Below are experts of layer 3 (counted from 0) of a mixture-of-experts language model. Rows are named router (the router's row for the expert), gate (a neuron's input weights, with its number), up (a neuron's input weights, with its number) and show model dimensions 0-127. Each number is 500 + 50 x the weight over its row's rms, rounded and kept within 0 to 999. Numbers have three digits each.
Before each expert's rows: a language model's description of what the expert responds to. This comes from a sample of Wikipedia text that the model never trained on.

# expert 60
Description: Abstract common nouns. Common nouns, often abstract or ending in -ation, -ment, -ity, after the/a/possessive, e.g. film, game, government, development, record.
router:412373431482502516495463445513447546458474479479495479602411414526483499540636459495397485526602582519489489549494475564548473414580451473461439503552469522405556499517451497532488547555484440487542501357417451530507439449502585408516594470444512480455469464508452436515510561399496472496502541524519499538509464495533489481444448522492472418478507543442574576573600452484485594478520
gate0:573499600479510542446470423518441427518613544442529531537479532511511437566469562418586534507507482494490489502476458488619472442529419508431588464484593441566505429502519501388465394485522459558494477543449578511485444520506392396480475507464461432450471441476558438479540483526535451527429496521503563530509547499436530459455473490534464521480541551423570545495452453490512395482424
up0:448569454627493414492552540482600493481450503501489481491429439462554517454489466606416557496387514506558496509420401478430532459461338419499537494469442479475528614504505512510466517533474487505499539534524531418533572514453532573528502656520521543489470438563558511477458463486505603487571545447517588572526531467496436520610460382514423525450459510446544486447477510480432496523530
gate1:462506443435453511575459467468630478493406523435568580546497487571493494508622403588420570494419516503518466494520525430484474457497479462415549485569539544518549540490439442427455553439514562502416464593499589475575507513570529524467511476526468471461399472476552555537525448385506493538513492495519479483491507494371499483443516515473519462461496498498511580638644506523501572523493
up1:559455473512522496579524569468500488453532433443538567525503413520499440496501448570452479544441526492591542515568495558465549510574542402465504490569478451605601606450527573562376528439471452580553513534510495525582462467506550434506504465495574429559530465497544548502489528461592462466523497488539520463447471587492470504548517472542516531472535487460450536598538531402447482534497
gate2:454486550533529511422435479556492508501355590465459418554596566508495544558541505479490516580445554434578478507477631440462469469595512472477464515493445527513429441504480475530482601494413516464426513531493530451547522539518487434535544473499545507498508553511469503499437516544497529586526589435460368505480484486559547481508475504661535531524506454430515506478478495553482594477479
up2:470530489466537381491459478516568534587436536493517406522520499512464549509550501502535418530461445543488489495449503477535430546462547490540607524433490460507478540471519452454497494585571522532481500452405470506446497532547511417559550490528459546562501409514487433436387457492604582546600612543517408430470451449532558526477487457515500497529542501521451529524531544622495503410544
gate3:442524562609495491449396535474515560459565380406505481522482474519503461493634551559517520499520506581600505517451540499453481540509476452455553506531508485436452522524407373414444461517531577462453517483505445388523516524496515492448454526463521483403528506519476522597556551513419508458441503538578407501473505457521580460546533601532422425497539478563507495562593480482450529473483
up3:493509555551439508488472501530565565441468539413501470514445460530549519386399488496440494514570566495507483524520562572533511550607615537527363489481481516565490542544533421542499480469458592610460470457497485534485572547520484564412654474567605555482494524570407482519391486527537428436463454510539470592553469485523489604646491576492528401473429442397621467490565463585411447432518
gate4:525556402511549557448553445537526512416366532440494431491476471472515535418407532428465512427404488480467532491489482566563482478515457567506570500447480480508526439516536462496518505477489476541601514388405465499503486550492500531554405446463637569546593521505544529506509454471413440542460520466477494478557416556567353461528504495448474453503506517478532516458448449510477453541499
up4:564541611457454447570533439506513472596513577488534517617468539521581456482586480505454492608557487494467493502506576506420476520536478440536555578523512528535595491403512517476551477504591530477509499569518449471462552468474506517430540426496430371535495440510506469517537483565449410498558537567481528520504471469473513492434451539487565488486448440518461554439448507493434514496433
gate5:471483453524580462473537499483501458583505544462501552479533593460446432579592491501441445478440399502415444476528505515540477441549450514485422453530487445395454579435509562483562559534501493527613492549459479469454437502507545500471532535411446514417405521457516559433438535481508430515386588534453504497517535580445510559504458420487495556521475461473552530402563505487457538519577
up5:440489553467542466545402455545458462540497513513490443467480559561541636532557546455516521417562516454486557501470416503547502476471439475584489547564590442504521577530551501460498433433529574471557457504544484458499542597479534529537525467497448476484502456526528458480452522449557463485484482526441543511549434479488507426439510477522533480502526479486461513522495518512391516499517
gate6:545498423543457543630511515499519560487520536591460473473488508459481551425494513444548546515476483449583517491390491458504506455506564438495449464531519568479619537546439466463395414492554555503437439444369476505454470517450539567536579558535508507591569453530484486489439530574557621450417533420527513514482471571513550423505529495467530549521455367502488558432505418498608455472513
up6:503466478523538501566458501479512543544485488458534530501525470442596535480557513407516549556507509456447515450463540510537443503532433468459586421553565515451557624482407456584532561529414492442432458566463517405510443492453519514511439517471537472442480515506583350541446460574459490550526467456517417520426500555460450447537490457569471542467479468507534527500509550465538559503567
gate7:565459492579517445517488500536505486427514405519443550469507543481521582473476485448549520580494472434520497447445499524503473494418489417535527485421476536475484461470474472535479542493561570512559470501520559464500492539465496453521647555397477408546512532493455537506546526501556450475505476465414496447467482572559526498548459554433543531572625546579513521590471516454471625498496
up7:504517485523409523567517462468528470477513613494548491524533520554468536413552458505469397516540546501533472524526512482528500493555469537447557509514478543625488493476557514427532513576511536468508472446434626430436523426485442469423557355574489486411538545470506495378442488424474445424459526542492537453557585459462445401482505490504565484452502476444540558533395468436479506547495
gate8:470546515542475579464454517515459495565545531415522468518533543518516513539615441474601390631494518658442489555524517515570443452539570508366506488467538498562452578505488402494479422513531486505497525503530433496413526396529485476478561450483434528566440415563405483581555545425518536477560488513567532604496355515496569558557521575532522460506570517413502610484408497458427537502458
up8:559474508535467519413518472521545573463480476493552462520538508504470461502610480491557564412489458506432442463513577506499473487532424434430598561576381568509479532504443373448522391457474481481507497510453517638558503464537410547506479475529538483487426438525475455547488476559419429460492462395506570462538484502587453465501509528529539531541503534510508519509488415529544548449395
gate9:457549576515425492491522498538540411526561522540512454526515533568533451545548542461547462520553501539586462519448468554407551551519469383526522606408564449526410612513444524522452530395510443540488536546496632464430517464473532509516500550438548423561545561467450518469568481384507430449404414527447466516448457544429490501454461514484445576483435476484567498641449588467449497512427
up9:489568515529482437579521483520445505425553472397433487499464468580477515526404471517459480470446441464508538493468522470461463509481613517523467392453530474535497440469534582430603499542525474644535494473512539538488510556472501520560539486527491485509487505427521460510502409581542477563556507508361505472475526571419517586478536455503444431469568389508469468483552459489527489475539
gate10:516515440425484426408538435503620517531615447421519522500514573564553437479503448628441515523478488527547451475481479429482512516498486482469453619470381463562461507537537543491485495448385476494527463561492488449502493483538491390541468520462546463519514544509434535549447495364521455490410415551612550446471542528483495422436457541481428594522515551417524508538554601436491519526474
up10:428468578480465492510538476446617466502501452576547462503502430485556552400626500507517428555455538487583499508511539473498535514590540507503506555544531504526532489528481553507452402560500495439499529439513601548560491447400543367546572529533542509555452486502492493508518543402488460513535440498569570469558465456547504503527456526498464488487429540556550668499411482458479501486496
gate11:470466479479594536517417532557561468510500544422511398545512502535588541535494511541472542546520439609478509539494556425492473446569516493526554431479438505536442501485540505521579511484584571593578486494503472497464444496517530610496444512558470485453534546515476429468579555522541443525521548510578493437494462540527533523484509484485386515477510498459514473450482454453580479497577
up11:495526494463414479470464499557553550490459429455422463492566532455498558381529481492482477533542454531541507506549522454414483511511506509526278539442495501468541553502514620435504409467535463517459507486491584507467492528432496480529551511574470461471444506527521514407513549485537539551516481571448542431522495512548466486523504513539495504520455520537436428504484479593499560494472
gate12:547505406551571470471479489499488503540525498636625442429505513616485564497456500462454568479507500468488421468498539495467517488454476468514552520603523530400521509533456502472491534541495480461535444457483445544560506454580525496594499422574587401543531571482551490483461524516408570479508485522381558477497424473556515496541487547528483434410546525486513467383521442647447393550585
up12:523557410524450434544582630571473560454510545574502545435601569538473539461466411410455516395428570435478535418477597464472516510490504548491635469515495512477544502474455503519512471460454593522497502502528495521458469518481491487456454509458494577651542479434566394540467474640471494490458493445577494399582544552438562463487503432417450551423549525492536468468509500488472500483467
gate13:439411513490536530513532458475547497433457491487429468555523450514437444477470535595535518382616533560534512460538400528517611502472529472506433465486524491536515643512503448623479518472459546555433539537554476526407508515557471523495498481557549486463473528506534531478494443529553434540400445488487426571487467496541515501442433570517572447493491542482477478506530504424500439472560
up13:464461459542509517391431437468497545641578587456473486435532483516415542591449495445483457505540553530444494556542467473556523445451461526407524553526519490536510440501424460360475522533531488545455518486571499504457509441535542420454528557524534517476470461572395478574485482501533511432560502528550456476571587522540564503398550602525498488563513587570559646544499552537504562424455
gate14:452514446547475506380567534484585554459478514521502460485474482581548532447506537474455545506542603511557585503520545493478511484450595499489426523551397440470492525527387501569491444490552565450512437500522565583536429537485521531510544587440495492517447511524459462554515575529478531487546536536429473452465396513511472562527498541462540437525507453490544492466455611486501470543416
up14:570548471491392481557489505538448573422494488489453404557447562447529529445413496445530491589487484440407481420484520583524418557515386560526470445465504592602572484485523545522591493516454498566504485486539479474529489526551523383523558435489588538531528547556566536440468502557542498504523532567553534469537573499596440549649524453588439478511525493487489393485526457510560481396550
gate15:453548510485541482556517452494497501560444451556427520398448460513544494603573424479513477444540504611599482460478410498508560447443601369537454436518441482559423577548460399469502515568493567410435530509534484458464517497489528439465447562530516528487447524497508457530454481502453428471571469462580465409561439552588428540478526562458479492424523525447447595538573566512534435526584
up15:438520474552464479505444555503415458492501450489473504560497498480498442549534496532488449538545439467496455506464502492510558477460575489539505503458467591585570408425566504530502461522470483421438526459567545538569477502458393464448509484579479442502463605525561483470445597454570587466526514373537497451551528433515611443449468553522547490488462533444473476434515530535482482554454
gate16:492501569452453595404466468509481475468545574435484488465548479492454485528469451582558551453514506618560529438542427479511510476568470470554472497551394508598500488497512529473519545458523464572449415495402454518532505541467524417456463578590504522527507500419434532479392416428550467530452521542446493549471497514538458556501530547491577518542524468563460539500483441438434579524536
up16:530582459443510493545533481550520489415523480431526464522495561506460453522534521474460510508522527505453530530462561470603516485493485484466547519531605421512522569501499510578545680609539527494446554556493571502531493465427489542502538484457406552502454534476556464483513581449499485393493430497513442545597507520510446531490489514485504492492512502558491471508472489590475469558485
gate17:451496516511566490553464420494472434499465538485458528507447511558521458505525513460551625587470530378543476456500517562505570483442390491432508493549512491446529550534639542499475493552555411487537492507421394500495520518594538513549428558486526480488518509496569477415546560470498496575455508513543433521505465528554509536579521509559437473412509613552536518516410498553573535481555
up17:462521478549540532510482550469576477553422556419446576443464544524435432419500439477500440542506487479494551529493468428482521515468532481385468536477489519551563496535470477504487443471505451500496495441500505493517521544471480479490526615447428469546566453516526494507510550514469523471528474527517487508453441397485512616407522532563450559551572495482425462442525560520501531486376
gate18:480493491389497599466520451494501484556569545542440404463652559535565438504503580506517499500522487507563553458568510543491475505524445560554549667566584468529501508469439420457521455411425490405492469465562451544432449481548499485541452492448507457496583514481558524420549478437441529515483474480475520490509503421538465417506477467531522528537454567418548433499496574581435525452518
up18:525507466476467480532481481552444553523474387411475480492567561492465516507433480474550545563492546541411527497478533484414481497587504531485492453511519542566521398419519547496579563406553593507507390533431513418590488507494583512526551559509479482563452514463503589472436559534529553511539543541436430475489523511492514466520509528417516487484625471537488478521533488501544501531422
gate19:467505439530494564657408519463558518494512498548447472513530450468478567494372429468582535413441556464503486543484505576524537551446516588530487529540527540465417502500482444522460584450511584502514478482505365496516535532522521492500489498466475505531473501478578553477463545366560469482479532464487566564520497469491451497517474613458588511568544399406507430476446438448492552503526
up19:470556467416560472463452430530530473468505425427480508463460536567498505438546441567522498469476540524515462539504477521555527542571511442501494589485454517564472376499444502511524502570569500389523485462485503648553517572409444391554545465502512541523313498487538514442490423617592537503469495492529444499449504513482500464473528476484456539584567405603438564523520540481507532570481
gate20:453481401564450522519488538505467512443394592409403495477542508496484514443414560507502469441548510491503514569525502513479484440548428529484466454526481512545479490520416464530549469521428384412532530437503530487439471533444491544548407479545602521540503525464557521515570499488447510556441509402495459442419549541548361485539484443642420545522506495458408583452505453548474513502450
up20:535473472492535550448583559489459538520494451541483502476505497461503434524571515470445455519449499400519399491479523529414433484464475465429490352479504494398443487507482441465588536480390475556490589462480494544431439483509489584487398521464486534531425501512485456504527462547467564488500534541419555508475494521385449470509495434474414442481563557529508441498549503481533487478435
gate21:398526459443549425489445506533392457522526521461480503522501573511500461560465472502421431612533490560486478527517537547550509444568493487489373564494603515503532495430406542411567405556518450590508542509447470493518486511473457481583472550391411519569496509527565561463465494510496429463445401537403440506472531569443497453573501597541405512549458586505545576432477449538440504490554
up21:447455457625560566543476509480526541483542509526492479481475507501564392394538461456532452519515457422530494487437446482524533492545441521520457489464553556455496562562553477507488475505457591580492532504464399470586488598486485527481548508506474481418547508492439411501476534494371457463495480525430649450539492443516521516487451506430523555555443509474619513568592470450552530593416
gate22:498519437458526496518374519468477536494560571541465429494445528475520502519505473469436561591614567377444520449424461470561510506399547533487535502478443521479571353502529515564432447493540444531474534515490544567482481486496474518540502542562591537491629448447549476554572478529476488552524518459581527523540476483493500428566471493472552539435585461507431514539598482476468563495499
up22:514483439466468453580457579479599521552422561603459550416529505501560492490515574465551504526560579469537513489561561544473488478496493481387454540502540497548464455470510467538545423501425438441544480560474518464550508454530458414570537521534445493506386408489473512464415546495464542564496450509563454473587450489487418506484491501555447577530580437477555425581457478456503415476500
gate23:449532546534524434488470514482447518514462595464405474397511480497482528453433535403557465442517490551442571542510516461462417455525498501462438481474583543481422544512425437624521518611471415561495563559482543581445525539500520490498444514530457515536511558443487561492489482522410438494463479450527445457432454482515483456410486466607445519481434488479419359445542551484504482500495
up23:431449408503634482602528452515487508530489472416392484540483520513414556466518531552564407463398500471522612451494492470512432555460502514483391562561474516533497426501469458520398545512448552428482524472540513427585514520553448393465510507496437541457387457525521447481489573471533546475545574420493526427456575450468383388516442453448468561506457447526489478449546519507444467517511
gate24:450528557499552507475546484451573515462480433457526485485485497468543532601548518401573548572444475446605562445529433472621436582489441529403463386486449520531517435514451473490548542547506507464441464485461428546475495465467467495461514522405509514502521524492495545486539447503492487518482574527465430517522426421456525459505480489562576434361535551506528534425497540471467446480481
up24:581461613515482434504545529397580557478436508542572483498516416473453474523588436484465450439531447540526462461496483494415425502377519530540480510516474394567494502474528496401491549453462523550470428485455605440440561467604508466411518478471408490398537485564437470488491492466496502482360504447498442472476502463466509531497537452516488407510585484519510465361509518567537404474505
gate25:490469421386549525560557463516418516517590470482496466449564523457559524509506440468445626508448426501474425524503459461524558509524504520535489453526519483497405467465460499440410479492485480507514478498422536448442526556488488494510495523487511476428592561416537493528569539451515461506457436565455368437529506477525507418434526404410378442403474552465497533544450497448449472541418
up25:487489591560515544452544468512527465529494502483567482459520456572521613566604599578537517428569536416470445526539515493448468431493531426456527543521503440510532485503539532613437487506444504498576506387584481453500476487501533487474490553397561543474474419539437467529539466461584458504403491468527407533552475522487532485591527535449527467460495524488455513499515590520435493467554
gate26:468464524546611457435423509547524474385533550555526425501573486546584535507388546514513554669490394581456571501558510467553407428493551579479439587454575531510515527513447573551539500438464502470502477500525522500527566503470508413490544444460472501394478573528560400460568498468502589471472521472431499511454454513551434419474539569488477554552396415498538484432544471494494509505475
up26:557592524441474582457542495549462573560412505542494591495657579522510462469412518458489616494550513486454519452469546542508573496491490509525623582491637363492576412490475490432624458483430459506465455448465491445461591526502581468441420467531457568548491486534511530492545426540507536504480528469594406567433545541490490468403479482415486568544477489495463463506428550416449479530577
gate27:535532462523555393425536372495401534548520501446433527450458464512377510458467537547432458436454592472452472520429529490603501551502493533416552496542466486427638412533452441474485523459480476446452526462465472492509377433460555473502478470404501542542519521464512557531506478619419428577491465467400501537428492455467400459442493526550508515538506527458481536463533450542508581467358
up27:483528499489503488526501511458487440486414594465525489431508548470544543448525480501563558565549467472507599547515603506450489465463451579545456551465583505530429552548525546553487476535540505497520453557496504553572460503453480506479536461560580455481508427491526462458528475522511496474446444416565498446482544530515455489479511490548493441459508508472409453438516539552519382629571
gate28:543450459564465464542567507548477481585527404551481508503485489517486459469524495535584478465492539530344495467453466562498476496489495533525552493454427539448618441518487493544527542581551480466510480495540554516449513554453558535500442468545488518391475511488463546494415511479492556541502514504546464539522425531565363491503559441429451549481538510478527531564434378418516541535483
up28:476556549551419591538461494490489517505496540501479450441483549511532580483544522589546523505517482499422558537427377470431473468560522504584623504461411439487537501486541501559579593495569585551506488525522495467535502542439545621528483528463514515489469527409457509559537525460489542464511459432457520559418563473396509465505497555430531470527533604533523451423395545481463602519443
gate29:475487525520500488497424413505596436474487492459492569429463453508407470446568534510391474491475438563556510509481409411589499507515461496488468571522385497535465371551565499528542506616441460487537491463480505474460514601511537455522548558489380530444552455463436555455516432558620515422445473524565500622467557493534468560438525505502567449533481522428380540564539494592432513515469
up29:456533554392572554498477550455504508494436507437512536561451467478591489490581459503425502616466557482465473522476541433445546488452558533477545421515484525456550464486456474495448578549528517463389569490434442604487512519457456502414459548502543544571504500517434540483443494510452499453509510536577466540500482491589579569448473483465473479483467487521535519516544517532426508536504
gate30:515492412540545487577471388480496476488525404413474502537580514458473567551475440472488478541440490537467451534522540501537488470422476488456462435465511532514401431448488523511520538503465468487486508450475428538530508569513517473547553571489488496455420466497549483511456427459518468495444475511566548499479416491462526458449488554603411530508491577553626455561441492528534504586562
up30:406552471536482447537485497462542554449433518454480528433439475524429566498462453465511539442449511380437450461548464456455516466501477450492477480451440529466485529523446505498608597602565511522495450524513460446454513526405527571469471383531506589486572505515521383489418536532563449536486542528488520462571577521551425558488504455434512444394456433503502464497583465478393488546545
gate31:401620575501558514501484463500531466541492464482478557424498502540465586519531448562414454487564593506549473573446546587527508484542448355430532580538481505565529484508560525475550446483536527452480472533378452595458501411528485452458543416547461527555512439493479463460477444463520502485502556545613511628484533566523507505478422628535524578509474511501526584564505456519462561466461
up31:478517558457377534572551514559499407518494419526501522528529572598388452578520507517501496474494553514510488467520452565473529556464526395472524476520407446542553542555545523410533507476489535429462507497556488595476492456544559469463523549432498396523416497473518533476451454554527482639502518473486504488336462555568515546595461453574545405416568528505541462475492468483498526503498
gate32:403500480607467588537442493553388530477502540519487500503488565494574515466454489445515503531436493524559534423471555507531530515469514470539523495580494508519479488524432501510468478539458520498510483530424511567440436418483523414568548524534538477548527424535464462491449471469638431508447527446482595524529495551496438442553462494665492481498471499463488485521539489491504533556544
up32:473521537591494570485370535418461460529558457527518492501561453408495530526472443442621484519452560465530529581435382509524451423364410451507465477568493537538471497544487475513466447497481540562422518527570452452531446517536475548426514562545544622505545456553433435473538517430495482421526455427529515456468497546544510414506532545523535554511461460495432449496469524487554481576511
gate33:385511547503503601471505456468425517436534476439406524478448459534468465480499485524499419501484544496491465517511531528479521427447501499577517490551565514462493509542511406505445486427542561512412453451510403500474435552490520519485498583471512498499536460470483489555386535530462462507571489595569524564451474406556432488524513578467548495590518490491570594538596540500462502450592
up33:494520498467480504510540480493546441500464524435493529518500495496527490478490490595548506400457505567519339487546512562469545498473550544500447388519518511433474415547487459551492495470550424433499506460559540461557540488539529551438472584413518443449485534478496478546521493445541507538349503545528476507615571547511464382467559458466553430500475551512493464568550577488513446544503
gate34:527476440421526463431420431484388515516527457394476539484518453537475424550588407494529514535498452588527460524539550514573462490544482466498531508516504589559598408478596553471408560536507478502455504450535492476458459530508501519589483466492429588443483460470518479569503478444459454490470458569446520514569565458518555546467481467541498485438520620419504513521428517496555509610534
up34:509548551501518500494486490521619452518452590393501507514387485567490523460619501487475481396566528481452471517558440515510505416539526474525447550587582529418503528491543533532469491552560491500517557502572459535502497483464551454496435570473451597416462542451539515520396459423457479522593410490557514454445517436490461548478503467488495443408523428445509466509417570464555593626457
gate35:493459578436444483497465509481489609514450460435515405563544465518527490496488499507429522507453477429492498480505533496525452462373494541545557534501517499390499466485536488449588449468562472414557558438514464428587459491463510478546424568460549491497523490514536556578579486576436492468452559508549463537543430585480479472516478489514469475566485494411531513446503570429456534482522
up35:476454479532529482400490464460482466495539529478566493529473518559485528530444523509567566441487509456417489557465476499502592528528455470517539591504491507494555463502526470524394474477454385555469541607507523518582523522553446545546440418633550510541643486593450591550530537410473539516527545465553505561498551503431420444482487443497481469449496378522543454490539522482506436493446
gate36:451504492546469540411463565462453569531519554502432403520375482505488503579586449559509523556513510548467447446576499450572515548503567486436503530524484459598474477488542480470504451407437586522514583494467628540553554558542482526477510506510433475508437450485485466477491461467456521501474554591501435556523506476453412439548525530462536545543520445525458416616618451528445527445517
up36:566449440474493411450487464472556590516414545535449445471477477550496494546533466456441512503518458463451453496479590512422499527528373560542498465528512415492449460464521515431548596515468532497584460475609529573458486516531418519480491520481609489431508449507559571520445504482547477488520382562544462484606517478575520563568460434436474489417478488473609518425458482479506568524484
gate37:474509508523493461488564444513494517440476496459497496502481482464597486543534462579469618519528558562554527527492500526502482515570496464397483419448459486473526413513458507543503524423543531455477522580497579533572533431466464442555545587486573490488439371472498436540594504545537495463469476463517534483565500596521495603512500470554453528500531514477492493530589469532433445452512
up37:445403412542440538489491477474506526494520433478488525455501450369529453486465433573453473439425572587568483558463513540414509496485423494512538533511411481445461515528593493624502544509473453511540568575556512500499552530497470533463483464542444538579478454472440476512487525473536520473588490460499583461530552471555530519608513549448573606474547543597631585530525491526419467500433
gate38:517502495502521544497518569537471519541485493525476442402469499489512523509446457457503498478511541517506377470548542577456472437522425597460629474451415491493510531447482498590494510466492452495487486448368529509459529506454536494535492596459441488494485485466548447518554493539400514469536586515446515502459461510598535499429410526527406400459543448573537616529463514415531448453477
up38:491525473496538481429512569511452462402503514498514489464435431541567452556414502530497446504362503419503476485516564406527616404441533390517584504474456430489508416509504543501498540420583633529457448514530446535604478494540498434531484522498544466541518551458462542585459370490509498513522469531448502483484579477455520487478467448434503575571557529414578508497562478455498548480519
gate39:474491421489416468536583448500583515548450527482522488441512480471434505496531471559469577551512531506394537474464553435503457541590530541487491534450546493536499517510430554519512500528499517451530490468442449569421497552495635557450625464557521512482474504522449552468455523495371567486577494503547435464428514568444485537508531510493509398480487507465574554499498496469509501432444
up39:431486479452481450562581431446530514503478544490507530496510507566536633537459441511470532544495517436480494469471472512534418532514614589481520423516516551532537502499457504535498420544567464540531425503534573544469521558586450488488577508538425504460496500500568482587608502527455457510454518534502380443508481518427581509497499482576501549457480524481497514401498584552476550563523
gate40:473573594458546530516467491495359533540527498523425502503489550469488499481485518476471512446449501544440508540498489477513416443600500528507590446469555502453637455499576450558531438553539420602559560494526554493512382434430507338522546522512530514562566476493543536558519439489476543550490505524495402526424504512450479505581534449481524556458474516525457485543411525432531570449588
up40:554598497472495579505522538498508447512511389514558475507573471547530459471505449498475454515591607526534587518437509438454514465482543494458383454523419437528434579474496432447562521450434475474387450524448477451565504492510381445560476463462575472560466437482537435525363499531541479460616524483591510475478487489468502474521558542423469522484572511533565462503670559613480505556482
gate41:456380542471558474543479434528528463439539487498439467549477538488599390555603486504513497459515541575470476534552519492547508506413532599553484467445508581440546512520459543496518468528497509450569478533486495526489465535446549471472540469427449421457498480494450506477503441477498353440537470509589431532547513448513441477496485564525574498474465501442445534545569571475393510463451
up41:495493480447515563521508520533525561410444444613504506508545495493510521417358422470464500577496422397483631481430453532410449574450513495484620503566539514459490530497483409494544593531549426520518488519572551424463547427496522461440489576559581547461448521530433489548487455532551550453562455509496509644513530575465469486563521504505473461600486600529461481505564505430473488475553
gate42:460465509440442560536511462425442464521472512396455448618458473544509521546530436537588494415483562523456479485480540460421483423565562511488493438517564497469516589440526374475506534672576454441468560489463440539422367498448553502526464489440454471505553539516564449470567469490531525585491454569472467562464449576569462522551491484428525475458471434491447530467464555503560514519518
up42:475603398547600552448536523444515501482547411491538519545470528453525500607503526483524540594475551510544471492414460523450447499532563522447514501519469546451451546597410518443491445576514489488424519467477406440437520519492599451511440496524537552504621382480439608489505515508508491442567505550508525484544422538484537552505448613507489446551562545541504538529479563542569518488482
gate43:477545497478521440541535514537538497491446452530520539494510571591489461600533437444532507512555491542421450508427502559442439459519530440450498531493470499551482502489505457526517493517445591506574506507459431481523471496571579554569515536499632619529528508545469446377451526557486493458431525469477415434561447554511555491531467433515533474443516504531445484472520548557518388562471
up43:465486511451485452467402457542419459488474551584529523498478437509558476432455473498581570461511453478469420524488466474441469505522529548569517492442432502518472427489449526488510451528439498624412508476456508476510518490551482484507479412568460432551538477498476501536615646532489423437484609542462581512566443552521519439463496542525536461538526534495542565496424578582523514486424
gate44:431481455460491547546474528523441526491466456538418513565528528508555530483492434432506435583447409518555448533496584470464515441534499495562477537529478506558582383477537452518475403535449474459495507459467511551533388507485507407528538504470446475566568457481554567498554525545644521510534613424556491446431419457559517509495499491526446523549483582475467484489408510487562495519534
up44:450498617496462442426454435453444559530419476449531508574493557481551433452585490541523478559560477547435482491453422481393455450534543497534500400459444510522665465516502420529507402578489537534583490473582559484443435561496515527477547547497505441484590473476453469404649453442532526549453538515513511505511468529541501495437515460506449602504529583403541465438531531537534551602485
gate45:529495483557346464499516550526511492481487445473504432512545522498478671494551490385499497449448544481504441458458508464443505547516448497525448417472540493578444442449500433493507541521498573472545428440499468491487394502537494522504574504529469523509530521463495467551476511446479668509498404528542492541540536518406549469391462585437518482601558495453560490413453452483492508428424
up45:419522406464509502514519475533472492459533480557474535567512493501501584485423423454372553554474511407478499535458543481391485497503490469428433539508518562571508506504485457463560487572483531439527483408549452618463532519528507508482592601507551542546510555505470469441516514493537628423552478565510469481457492494544564444449497531484473590497521584433576479497647423563475551521513
gate46:531423482403450539446510579533444522492450493479472447467514467560430469480473462485414586522536481488367597580489475453526532503435499536531487496548560458504555507508528430455630501526502511537528426505591532568436454519537531506497451562468478521526542550435447466545543497478479486587508503522514412443555491443509455479557481527496440537546537540534508443512646471467481444559539
up46:440466523546539501517489477516500484488497491544464463525551447483401441564536478480478477364529520481566555535495388525480531438469531471406489437511400494525463498516423467545534467526465556508506577506512563529440564512474497520552475516455498660492441548488540470486520542473554524501560512493458520529483504604564545498477458491430511559615449606470540508505371538611481526598527
gate47:498506354413501500473561505530553554515490459504461550482489573467523558538450525393533469442464435490479391535500429501478474466590504435474489521549426528531515462503448540358489553476447495511460532434602457505481532537529518536529551514545479465502475525522486492477630496463453466419514403566490519593501491478609558468462520476499435465475502507495522534597493497559425562500414
up47:493491560544474394423545521470497447533551398450506510489589492466433533511524502486535481455411558489551532498460606469485457492476491532459486560503470459470457493421592520511527425499427507433473509533430487575590504518510486540492509428517567580458553427583467501392540464490506566566455463522525511639483512441508472459537551560588536462470531475604653467424518484550556588526418
gate48:555444507509477581560471531499496449497501469462520536528456493553509443421420438444495564542467512513527593494533471497451483524462584493532437551447508418555545453457462504511457594574526494453489544513478473587426434492516443495548499509517553489583599460505477517494522539501486452447460463459347485577492566503609571578562526508551527531521518594575569628516499482470519489406486
up48:568551509532444586435509525490475452508459489417562507483675505565496566527513433413397494558420563430457548487507565420488510424448530431559515598589468494487508479456514515489452509424508472531471514479524503536528464512560525551423597470467547504552484490507563536530486431563512561535541531488513467588546451499455461420483457517562502500520560473467433472436524469537581493470473
gate49:497599567414557565412433538512523550534467483522524483518488558530446567507440526491481573514460530443532533479518520464502514497525516495526598602445474489553608424458539483466490539415521588475431401415513465476505482514464548490475507399550456474507483487525466533481434542480633525511518526484512520503525481453467465534556415619515484575543576427426563499395556412541549503520480
up49:485665495536463571510510424569517459538539461453518459447581452470435454458435486405526515399557496522513435493485562494504486548458406505535501590400526446491506495527447498511442466433532560556391554499525534465474530509452462474521562434466537506469491512535492494481603539534540485556423478459538562480563539507488336547566476481532493455407571457558467539464506441515572498668513
gate50:465470482570476541503656437577597482471522529505519533521552479501504529508526462422521509537537546515479514596466555468567519452593455471425357532441482482485514441501496474560521524582498455496515487472475570478401520571462535470485447539557526575528389487516553493478551482488457498551596560477488353391479500551618573371475530483511515572486471513454485523577412504434489624520473
up50:565553492469470513584567462547492419482556540450508518528520462500458505506515472488469509493552567447439496487500664536536565526479519558535524457522570505560467518503437520498518471485507450509534524506485453486492465448537520378519544411504567499548471511501559532385520446505385444496559484453490496468576578506446505415447538449498626470452494457574468528534475408485478528553362
gate51:443470489471407381495495341588492541520507571480472549495501585465458508584462579501460555565514427473489542596531557530455506501436381571449539482532558552494488499516533560563549544499504555484515485553513531482468450528400555467493515504497537453449486541544504444415547509546490455612465538507525465466520499443465494424465510427613468486450512557571385514456535469459429539499500
up51:464443456550570415500551561523406488435575535493477489542467492441529585548573523499434505522608438397511508491488559485463533454545441453418509484543515587444477538506503457464490596435489476543498460531525591488400452500499484460487504495508476522529585549453545469531473554441525535573440454551567518471530606466379584421505488431563440433523501440348523504544494518570537607455520
gate52:470566516556524522527513482461455540454425524491544521481566499483475479576529443549516498587589534515517507528570452429561482469438489506513570494508405433455496474579434447525517488545371484534486435555490535507544502456580556556542624532485444576584526440516433468472489558550439450419510487532520505545485505578516427481575531561421502434556576522581587517473619488472418499483509
up52:504386502537469557512583510445460536595552480433580492529438512519449569491618495625395513445535521508506527541507388482498501462584497615382416397512473509477496511553510595504569498484525494473461547462571593454512537523563460519561519542447374449469419480497543453468516463377457423411480434472527504560511494519454422530529489501530573501523511501432582473523548431459469432451414
gate53:555457502446546503496432593525555543472584418422504456428463474456471429521492481534516488490542408374494521440444444480517500534590529514497534495592473481418479544493431415442528506437547631563586506501546490477522544490498539472519444554508517522530456525509484431501464537536445517472529420463416526526542493577454561515517479473375454412502515509542465516439514519515433530475456
up53:642493461442539552500556536546493588429539486521553381439481584536534474590466562591508515474534509434454412500496531474519538458424586504522449538510478490627557465540550556504493377489506519467515478527560495577439459495501446442486524474518472477523563553525517566507556525475454468533402522521427530551542438478458512557559455482453413525514469449497557449512669488465497511394537